Below are experts of layer 3 (counted from 0) of a mixture-of-experts language model. Rows are named router (the router's row for the expert), gate (a neuron's input weights, with its number), up (a neuron's input weights, with its number) and show model dimensions 0-127. Each number is 128 + 32 x the weight over its row's rms, rounded and kept within 0 to 255. Numbers have three digits each.
After each expert's rows: "mostly gets" lists some tokens that are sent to it at least half of the time. This comes from a sample of Wikipedia text that the model never trained on.

# expert 45
router:079102130115155205098134174107148142159136156098158114058161088120116167115102207163084154153161173133064126138108141111117165108150152201180170207102120142131159133163181129176177121086098145133121106137184116152115151178100135113118109134090117124103124117140128133125100087137075123151174132149118125128143180135136095124096097159190179169139160168171082110123125161168194140170126
gate0:144086133133175181154146149036118127135130125146122175119162077139091116071125209086094131165165204129103197120132141127070108139061087164132148162125094121129173095140135167069081167113135108162093166124161116146090115196095156121110098132126105141099116166086082154096115138141110117144148164133168136140178158116109101132153072137156100154069143118134167101123125128113153131168063
up0:109135177123081178157104090189163146111104153114129074159071169161104155135134125115187155087131110129151133187161160180146167169103172115105150136070172132123083157143136101158096122131158154117161089045098150168092185181125116109137211138141149138127190141166158121179166184143114147128120101090128093085131117094136087108140140119109108115123079122127137142121148115187073184092142
mostly gets: " coll", " this", " ill", " her", " acting", "Her"

# expert 8
router:071135088129131144103149175108169151124132163127175136085147115092131135145144162102097147182180197077080154096142130119144112123144157193209143191150077110113103114164151138157151182102074142171139073166155123154133149164083104118058134122073147126134135150121103133143092148107077150102124136116133073124102190123168157139147101182172191137083127130186093139074115118133162139122098
gate0:122098107071147099144103142152107160102074133158181114075136106114177099148103133098134109117136172175031139048133139125171066121141108152122141047171126075163129136138138108118125189149148069122053089114143189124098170110133181170137092145147131088111150142129096158107160126132142175151120070130160098126113074166093100145132102135084139119107163127123147057091094092131144112120110
up0:165124127096192147154143136078057149121128139151169150135127130138140088121160113125168092148131151101089115125119082068122141173133111208144157131068142157120142171165073136113178156097147149120088088128121169102093093095122138123077114114157188133101178118118117135154089070180147113132125112210172143116076101143189155101044136123122128186130148106107122049172120157159144120102129
mostly gets: " y", " em", " link", " de", " expressed", " ret"

# expert 42
router:079128100122132125114130189146172175149174146141094100093152148108099176129084160102104105161127160112082107131103162166147123118120124189174107166087126075141099129175131109147121118091099086189099060085171089176118121149123107151092120106056079136158080087097126132064174130131101150149161079182106111118126112154149161101097118158194151159119166170221080137124119117117151132132128
gate0:090099142086189114207164152137109185181114163082119136113179111108128112097130161171154154148125097118139109114107159079158162136126133192115157139074115090085135168113143182156149130139208096124132160063126157052089117162181164110133075138094142113080070121112078171132129092101112110169066101126113163112087133141141131126103109120120147116085093140141141100147063077118153141097110
up0:136149086138143161172128121116093086102125176078063128126126176114105159106135146092083167071155163088159155109135100138064162096127108130131149155147105161178122167170116114097161158106088117130205098139132093088094116106164157124059093119178134132174130125151086145139142163168131092092164184149157160156111194139135113129146116094104118075035120118199109173125115127099162170164113
mostly gets: "ents", "aries", "urance", "ent", "ants", "United"

# expert 56
router:057114107114155183117134130079139181174153175117156105070107099124118122145144190078108179130170171070083105123122158114116133114140150146182174187119120113141108120116152130149200166073122152126176079113203143124069145144131136116094106168083097131121099109169129113118150107125108169146187151142109109163081195167142169156133100113134137143078113080128075087128132110140182078125127
gate0:140156061095185157123108056134092156195086092104168143080152102091157165186158146200136092165090185169160120103119061116110102129137126140116078121135112144141160134092169115120124172176175132116133147128148156122157061120127140100128157148113122103113165138147161085121077089110150166121183121154099154168124117134151077145112083152103151129054129139120130059145183113125104079149089
up0:102172207131108127184202139156115198160102138074114187123086168142111094068149128192111142144080074136165124105159161088055167077134114150128085122158144163125105124192159144128150142104126171112159129096110147108123118113134126159127147133089133111096118053126132123110122100112114159149093060149066141128162110137096092170147180143127181165126161113120126149134076126087141186103128
mostly gets: " ", " vocals", "right"

# expert 17
router:104106094127135117107128189143175190105112134099111098065150125080084152166099190113122172102183173098079128119144099113096131095146148185190181168131126104128122140128138081193208176097123102133150077082163142152126097114124123115152126116057150143121130123113141137097144143152126156154167088162099112147074168111180106134135095124183176164124158144153079093132152141127213096139130
gate1:143168135132154111137096123154114184112139080164076123105101128098068139075090161122087142108118088149155098150171144138098112125112102108186144111091139166179155085143082146080155174082106160158163111130120111149180113128080164106070141204164160146128133151081141107148151161143200140127158181130113080103130078132086092131195141160174101083171156097145100139098157105140191184120121
up1:152099094168155100093106072189154185101073107130151147134164105172092092143030151150101106134131151091192100158136147125170110130083070112088113112144121103179119117152083128151123189125115092093114129129101075126130127097171133081153133108143077115109126130117110114092171160128132130167088120155178083209114112117156072152105111135138140122081160065090098175115144092179142153147164
mostly gets: "aux", "uru", "ń", " LINEAR"

# expert 5
router:138135122074174149087139139119124168123109170160158083051131086092093138130121154146103154106186184071089106160149115129118171138128113178147133163124119096112111079161133114170174162118137127166147079101198149142098096153105114133131123155026181102193080139125111161103105093081148158156171137138115124148155188113129113143095092151125151181118157110185095133122142131140217136158108
gate1:098141117144148147092207104183146128103187096177118127067120157077114180166120109099193103140135170110067202106114152118087136130090116092149114138124130122062153092122135147148075156149123124222140122177149088128087105182105156119106113164137123085093124163170079089158142118144128145085094113143129103146172154170071151133108160129160105127078151148110089154155079136094154102155102
up1:113135086118063100151076111110125080124037140084150085151131106155116062139141124143099148101139131127115077158153105138148169113140172091092086110233159190109136162160157104122115100116124148106144153106161125119192146103126080136154215111135132203164113121043164170124123113121078120145173102116081082129132105121133141133150127111096118154079107108153149099118133144161132187118115
mostly gets: " meters", " tree", " Clade", " gene", " rock", " feet"

# expert 50
router:060126060114149168081127149162148157155078140132105114125173143106070103143080156135135133175151176123103160097126124151123132149136107202198107167140125094129120096168128153149139126102115115189106083105205085185100136118090125145095121109098112090141089095109129151105118125115076142154147127159130084173133183100191112169134082172154159185120182149211094135125140117150168102163126
gate0:107081146130153145133095148121144121187127113131160129115129112112159127123097139173093180174106190140161124162119147185138149123170095161111137138150122122116169100173116102073211057204132128116152172075147156102125133138124164112153031155093128080179129166124166157121180175152146132163175164168145153121147137110118133163120106196176087123093119149184117152114194113129139085112096
up0:115110146108148104139162202154116113071123137112102100157135141128122137075164147105140165056088106075151157142174158098203190173164151146114137118111144104156139194099073132108072155135129113098155082164176168193092147143138129143134122173158111110094097140130118113087118114128158122120122200135161082115069130050190116073123172066131109115104159100086162148157156139146123138135120
mostly gets: " Joe", " Jean", " own", " gained", " Grant", " Laure"